Weights of a small mixture-of-experts language model, trained from scratch on English Wikipedia: 96 bilinear neurons an expert, 2 picks a token.
Below are experts of layer 8 (counted from 0) of a mixture-of-experts language model. Rows are named router (the router's row for the expert), gate (a neuron's input weights, with its number), up (a neuron's input weights, with its number) and show model dimensions 0-95. Each number is 500 + 25 x the weight over its row's rms, rounded and kept within 0 to 999. Numbers have three digits each.
After each expert's rows: "mostly gets" lists some tokens that are sent to it at least half of the time. This comes from a sample of Wikipedia text that the model never trained on.

# expert 22
router:528531534548493509526496524480478499515511532514488536470485493459481502495563490497502499538501486477482481496531483515500558503506464503493500529534496434525492529493484520536549483478504531466490541480503463457519488513511524537493499522518479484540497536490508538498465477472496526479
gate0:460483538540505510477470511511491484512495508517497494465517492530512455506479511517514464474463545494498547468463458507499498488527499532454489518503495493479500519497442507524442518498508504529494517546481492520506522512504541471499445530478518514488513543494454564506516490491490480505
up0:506504534472478519505490537510478458493480508499494504468539504536471464527497478478500486450473512510510519450475448530515481496519469526470483512527524470505503529539483492520498513491471498512510524510471496516511495515509541478517457547521549508502516550514474566509528462501488530524
gate1:501496479530491502455483499437508507489497532494490548504527519484545518475519518511560530511500473477527521475524547522534519473506498492493515510522485512498466495495540550484522495484491467489456519495499470487507522500490555494443507489467543540507494507465483496523530549498522505490
up1:511518529479539525519495493494460435501488492487511461521463479530490472500489539468499452514506470515492505569527497484465526568468500530500509482466547522527498497480478484522488495498489532483516505498496510507529460522515484496553505491491493488502451501542485492511470488527482517531
gate2:509535469486532481495511494490510456528522477476479489525501520522506509531487490456480521494509509473502469459506519531511496486510557498501508500507510525497494489482501491486466500528521585454516493499533477465459541514511496520509536518514492465520502461452494503518500520480484500415
up2:551514510462489477490470492547487505523506496508468473511514552473526500532497526493460465497478503424501513470447512547503485529517519517482523513500534492482478458496471510487481526528530533465496521537489488493513506507523500516516521486487499426479498458510499475526477500496520485484
gate3:537513492510481527500548474506488570525551513502502507459528494484532521485473464494481482499451517473513494446509510457518490457482433493539445482498500503498517507509492487471501525483533483471492511513504524514457496512476534486495478492468531470513533485499457495492509490499480478487
up3:489486488509498473500526499499535458470465521480484496541435523499452516497519543492523505512497453558501508568498508529540512535498542496486513463485522535491508466476530499495526509546448497503503487510490502491549493503486476534487508514524486502501478509474475475501514510470544517503
gate4:469484489453529545518491483507451494494509498507503474561486502511503496503495494483465473512522467461504504501542494501486481502467495489528528493489513484521492479480507531521528507548497502484506489549539455504520498497564525484506446483569521532513482515508519440522497496521474500473
up4:498546482462507519493494514483522487497475481495486530527537525565499519483535493443524546463513492538500511481504516513585509486460524507492513486486493495506509491467479490463493518476501484491455524470491457515481484528484467477487491493457486513474500474483451524513503520486503467526
mostly gets: " |\n", "\n", ")\n", ".\n", "===\n\n", ";\n"

# expert 63
router:502485496537479538506502507465496525522558514479489535521513489504524520491534458483538489523503483441500504483505460521544502526488482515494495494510508490537517509491458551520487471497482518470490542517453483431518510489503498491514522536515483442533498525470525522491479507475530529500
gate0:521512547532503500480434483515507479479527515484549511501501475553494511493500463489521498487472498481472471504488480457499525557476499499539511485508518520481500480501481526507501477463493441459443448517477520539509481489502512501470498451497500510521469493554518489512485521500495525509
up0:468469522499504505489486513541516547468456528501518528547466469516465488503551494500480505462517495475490509469508495492468514533490488532496534494541517514524509508487473493510514505548544480482495515484504474535513524480518568489534451455480512456487533479517509491496505502477511543492
gate1:521454518483475530467485508503488479457514496481523487489504500518508501471488534479473516562499509508527493507504463560542506461470484539458542504466513488567505479546437507485499533482517525495517520503526511488474481502486503508515515472494508518504500558480475523499481487510514488467
up1:481552533483484499530492511513477501449538479504511533512456548506525510503470487526501511481498473479505543523490491506515463515523482483496517515492476515510483504490447531494477484530491521428515456458495527494501484470530505542548510476489455496507506522443475470471493519503503489488
gate2:528515537531480441452536455506533483481483522541494503492496494503461502506543492510503500516561468481513508474531498521454500523526544542522522527481488511517523548512523521531523487506499529460481487515530489505497487463498472535500486483473512515468514506485498540518516499547488480479
up2:514496534567525513490520503508462517518465519524502470507430493503517496514510514521511498475498524476451487484524500527495487474517510540487457474485530541529468504538474524522524511520505466501483516505523481524458491514502491493514448478455528497478505467529517539489534540528535503483
gate3:498551503505485467520468517483518457516558500494513485517533522505448526522447482514479457509506543490501516503508471481509477483534509461465466467523511511476475538508506480524511500492508489462481499527510487432510469513465520482493506520516497547524465474493542477520510486461495488484
up3:495535515539460504511501525508495481523520507501500527498502491539501545507469495493498459509482475448553531481499518530490497506484518494495485508480447533515502522458540495504487509481499536478487517521461471466490517495521568463533522496454474481531495486446519528535487487477526528481
gate4:469498529522517538479516508494525500513463521531545556507535512485451528458499482516472514509529495506532529506484490471482513516465464495497463527481492488498493503551509477461489521479501501463494495492502499424493472519503525516471470489539520511552474499480482494525505452471478477510
up4:495478482494484480515500545445490546517493524520520508482504507516514525493542493498560475525456459492513495518488484484537527514486502522518436545492493476498503522474513467549510531468507521523510446510475518502459468466517469513490489513494474529513522521486530513509540524501457493487
mostly gets: " Votes", " JPL", "Career", "See", "Personal", " Candidate"

# expert 32
router:546498480535462498501484498483465516466520501520487516519490505500455534474564460472546490509485474458458457494522488479533503525467475509504479498493477495524537495494499520518530457499509549469503534498467492454515522510485478503505514495548460494510503487486528497502463513493532546490
gate0:464455471503501462496506470516487485470485480485518499488494524503463500504496493445456484507495503479495465438516514533505502479507430500499514516499494529539478472520517493493533466478508509468483514504473510503496565498553496504507480544557519521500470498523495493476489455493463471479
up0:477504479507471469538469471528513531502516508519465481525501562514534481560518506489485515549503505465516524514508536491487467530524504454527493487552465489527521473481528543498527496480477501513526511507500479456519547493501507494511486454545498505515488494463496475483477460477500507519
gate1:505514490516466498468511487503510445539483528531503496491482477466493502495498495507495502505508528483467499509482493427482518496472498475495458526522532512483472494437538495477515514538512485522501556493461479470497500441544525477495508465465481509522492484475508507547497523545470536503
up1:530500470528493516516492459474517478494484541501498478464505520530500507493516491512530458426466477503464474501493541499518503499524484461503503452516455484504529486472460520491491466475506485469508509489482499477524508439463463494489515513521541506532520424494506501506480495525509502522
gate2:481503489502492550509515461521478508522464511513498493477456506493516494507507475488478464466457498468484508471489500503529471477462499522549501509528487488463478477468504479481521491499517455529563463476480506503469503546498463484476484539484521434508495520468460512508480493494444499480
up2:528510514517497483509477494466513534460495544501488484524470512464539458521529498521507506480521488522481464522501502469534500542492493436497513487511500506531526501494471506479478465511476534482490446524532524498498478520474513481505469454528470502505508454480568503547463496489527497511
gate3:522487516508491511510498469513474489475485488507512511515505554484508488530448488481498461479490466411514511496480508525483467505455492545503550489545527499472538520500478489537509476530514454513487528524474519488498511505515442527526477506539487462516508481474507463494481481505488515518
up3:533495517524489532436545516459495519489519506523489493513487480500451491506546539494534519523502493484479464471513482507485514511484514505508525527462511520477532531488516473533467490474497496486540491502470472492510481512505476481468487485485486521506460422537505545479524456529469513482
gate4:521508539465506486524498459486513472473495537502492478484485465502520469548518550490493472488475527501496482462509475478568503514525500493578521473531489475506492474527535515515532482488532470463509469472505478502496554518490500449473497536510515494488482500522525526501532507500512492509
up4:525478500523539546536497467492541480494487517451541507535485509502501499528484539488496514469551493497486500475496535469507492535518513499502553482449446475486519545512493509473496512532496501495538525478553514487483499457484507480528477537518554471503489526508509484493489482529494513488
mostly gets: "′", " Coordinates", " Genus", " MPC", " Website", " Species"

# expert 29
router:519511490540528527500508498497478512510501528511509538513483502505473510502534458452488479525501512503460441529532492500513528510468466536509491504524532477532487493530471528557519500536522555471535495490464471463496526500491504496503526540517501491553491530463525522512475506462503480527
gate1:488498466454456522484476522509508466485537509478493534464505540552473452479472518493481491499524483555453470492503509493482484489485516513508526516536519494498478512534495519502501493499517526515545477506457507541561514500534507505520545477532492480489482478462508503529497518454525472507
up1:507484507545486471524491503494483511502492519514498498458470463469510491531493502508512484464515485523494537511497467515519541513524503513499530462472502543484545470497508473491486503514541526489507512494501509525437520528480498478455464461500456495481493497576471485467468489550463500467
gate2:492440503494468479483496498497536527522534497469475544465487485498493526480498529443456470555523527495518527516521480488522484515474489520517493530537560520549534518529489522489505492502488536536531492445496521521476512526484491489497507523472500511517466488529506491509493502485456486476
up2:495490523488545490540502523473497502552495472495512512547557521512492472544464469489511472492481512516536435457524526440514516499496526472503526507449493484500510492509494525497497515509510515518511546505475548502488498496531512465506487508475466529491516475476528492449512500484492492458
gate3:456519475515487493496445495507515462502481528523530510511559509524483537530542515492488494493543497510510487499504509493516493471505515476491534495548483471470504533510467518519493559496518495511522541500483503521502495487519470509471532524546511499518509529480479482478560523501466568469
up3:514461495518488511523533500518480527519462495475446499477519504491515498538461513472503488516458493522496524456465477498486490487472522516465516508451443546478509504465503505510507516498526496484457540498504532501500479507478507475452482515545498526478470528484520510493500426522472489470
gate4:503476478481512520488510517482462481569475474474511495501487524514521478542487521548512557504540513507485491497523549474512510511476556521506531511527512521496526497508512501491532489516447463541470537514518496514520466509478512440486481500511485522473472500538536504488496510514544481482
up4:505500469492487534473502496516567521482462494497513494511493510487507528516512492528511482493518514469475442462475495486501461540490491488515527553498471496516481462488509512482478537521519449509486452478486456538525488503504529519507452515496499504538542469495501513440507488497485534454
gate5:527492477449540468487512471548497522443529456513498459535502490498482486476502487495506511506523510493486485534515470500472536507475472499510496506420513551497499483519475531442497475514505494529493503493514543489460473489472474525506501466538488475479512463522516544516495515493501508511
up5:510487510499459492497489516483518507512457534513527505512507482509455540545464492501551505491523488522484530453495513524463468478499487501504500511469499516495456547442522465516484490546501526481480486489481493454476533532446539469477489495544526514487511506458513486475494463503512484490
mostly gets: " re", " con", " res", " co", " pre", " ad"

# expert 28
router:522484499532475496517511475502455554497506495517477535460488517486516518531574472490526522525483479485440465488526527483535511498495481529499498515518522460507513518490452525537546524487516516496507526471483492472491478479515524486505499543463504489529509513480526505558463529503507521488
gate0:506506518515501531505485518574465492512504487514541490493532477491536520528525526520545549541499472484492520463479533578513517475490463499484493471487545455531530469495495469482478522533486533514546502486498494478501500482489520524484468517492497534503495494527527519533479504491487502493
up0:494520514501480510484476533488495469415469532494466501484482473508482536523529483511524504482520503514520512547531465476496491542528500474535502491503527518477480474498506507528475493517488480486527475531493526539485535532533455529531477494471490508543560500496518495456503510479538515513
gate1:490512535499534531492477434508517526485473507510499461544495473492488500465475452492476498498503502466506509541509510515486518500455492479543446541465464501502512483439468479524487521538470509495534471476503510509491526541551506484513499486521559498500472511473485488478488492493515505516
up1:518537497472481489491487477519490527519505520453520541519498500527520524516522528511522460569481566509491477458484521505531472481514518514485500501516445516513496490506514444521515477517509477493487493536467498521515520499481479548465466497526516503480532456456488503478502495516550499490
gate2:480458513496492482484449526521510568499513532508520494502502495528464488503538486522481544483492487493507493494473498480464504475460538527488519460481471498469497461489476499450538442540477501478472475543491514493505514476477461520489513516483470530513473480468485536499533501529490507529
up2:448493500507498493546533497507503531523513535527506494494447484485470468471505495460493520485485481458510502499482453422481483490481517505520504512472484483468485503491498518495490494510526470512492510503537430532499525483513508489473486477470521522557481554491520527488502542511512481542
gate3:475457526497494520491513534497534522457500476468463529516487525496516538476476526488479529498515528479449518557537497485497501524522524502496526534443463539494507484517529541483479528518465498505510491491481511500471517505498557513506462505463531487516513528541518490503516521475473499547
up3:480488495499470495517446465464526511469469539528534524504542483476507493490472505519511515510537503508537510514528544542520482512504480496487471456529442478484467506560531467482476506464484525520501483544470477491492491497508515487484530541495511502510458532497503502501516483442508488488
gate4:467502510499570478529540493517519527542509509556501482530489519467514479483495492475495479480490529491543542523488488483465506505486545513501496512463484471518485453479480493527491497510475463518499520516486516535484489517495498502524491489569466493492516523514576520465467510524508491509
up4:523506508484520460533452519452527521523497535493499529541437526537479476510516486490527462471473490500510482468476496478552503478546540506487517450464525502456479493521493523457517483482502462497506523502497522502504521498470480490502510473500495482459512527500492500538499468538534508495
mostly gets: "–", "−", " al", "°", "/", " +"

# expert 62
router:546466487557487519526489509488466538481531526509509515474462491521547548495556495465500519498496513492462495494480524464510515513501483486486508505505523463512523527494502563549500512499511530478532497514483474479504505540514505494517527523502473495550470533528494501489456486498519548468
gate0:457454473531482507508509515471495495480497530492536511512478522502527485517490508548492512558460520469461502487496485498502505510508519515484501481498554506496472474508504504514461541498538542505526449511521486454485520471470518465558507483505484461493499524529462530522515477498471549488
up0:482512480491510500485477545533502508504521523503502503498540454485530494498527509540488447532526488549482490492502531497520465471477502502500505463516457499508466483430479501491490494505486490477467506538475457497495529489520512504482489517572480546466485528534507514496532468518482538528
gate1:546494537544517493498490497502529512498529530470478495451465488467560496495482517492473524501524480502500518524511473481474531541548461482484496472523488493478501486515493487475510463494473541490503474513486485497526537478499480455527476477476470484509437468453532514466485479525506498475
up1:540479481525528508493488481516546504506510489549492452467488513441551507501483497513496525515542486481509515511508491473508528495487481448517493470478492504483489492498467501462495459520512523532526484522535465463488522506482472518545495458530517486509452476485491491451539481458525515495
gate2:463498475464485446447522490493512516556536490501486498546519499489490463458496538467541546505510525491495521480503515479512481542530496526539527461516475479486470476498469518500512463498498521505538485511513503466526519487458486479471475491480460527487478480476475501498463483534508481488
up2:515483460504505490477536494508523529512510484491505485525486523477516491492516527484482462514483511503531491473491485498488509471526476523471463483502444471509470464484491498436495507481522480490503517439520475551494506505487512503516487575456550493442532485504506538485524512498451497509
gate3:470492503507505497492535428499482498474486507464502456480490510536508454500504535506486542459536559497481480465482532508510516498528497527518502472526520509520500510531525556482506480499506525530474465511493526474542496496537506527535481515485511546461551520486503516490482507534525484505
up3:493482512564486491444527517537530542472511534523480497491522500457520500473500543497533507480554502532444507523471526487511525486495526496478514476464475474487540506485472478477506480510492492503515472502542493517536472520470512479502523485533486559507530488514502485499460485529520519506
gate4:456491526499500528507485434474454499503507540493472491463525539511518523466508519442474491523506451526522504535484513481482521482530509499458490534510454476509512514515511492486464530542515507505487483504531518460556525480522519494538498474477479460502473503480503493519509501473506509537
up4:502511517492535497472456559480507463496500486501544514502469492482496459475477486494490519449498466464493493465502512516561521482504461525521474432489485486490511502533506518511502504497485500495482472483487473547502508548509535449503470507501503489519511453530541479488456516497484479520
mostly gets: " (", " \"", "(", " '", "===", " ["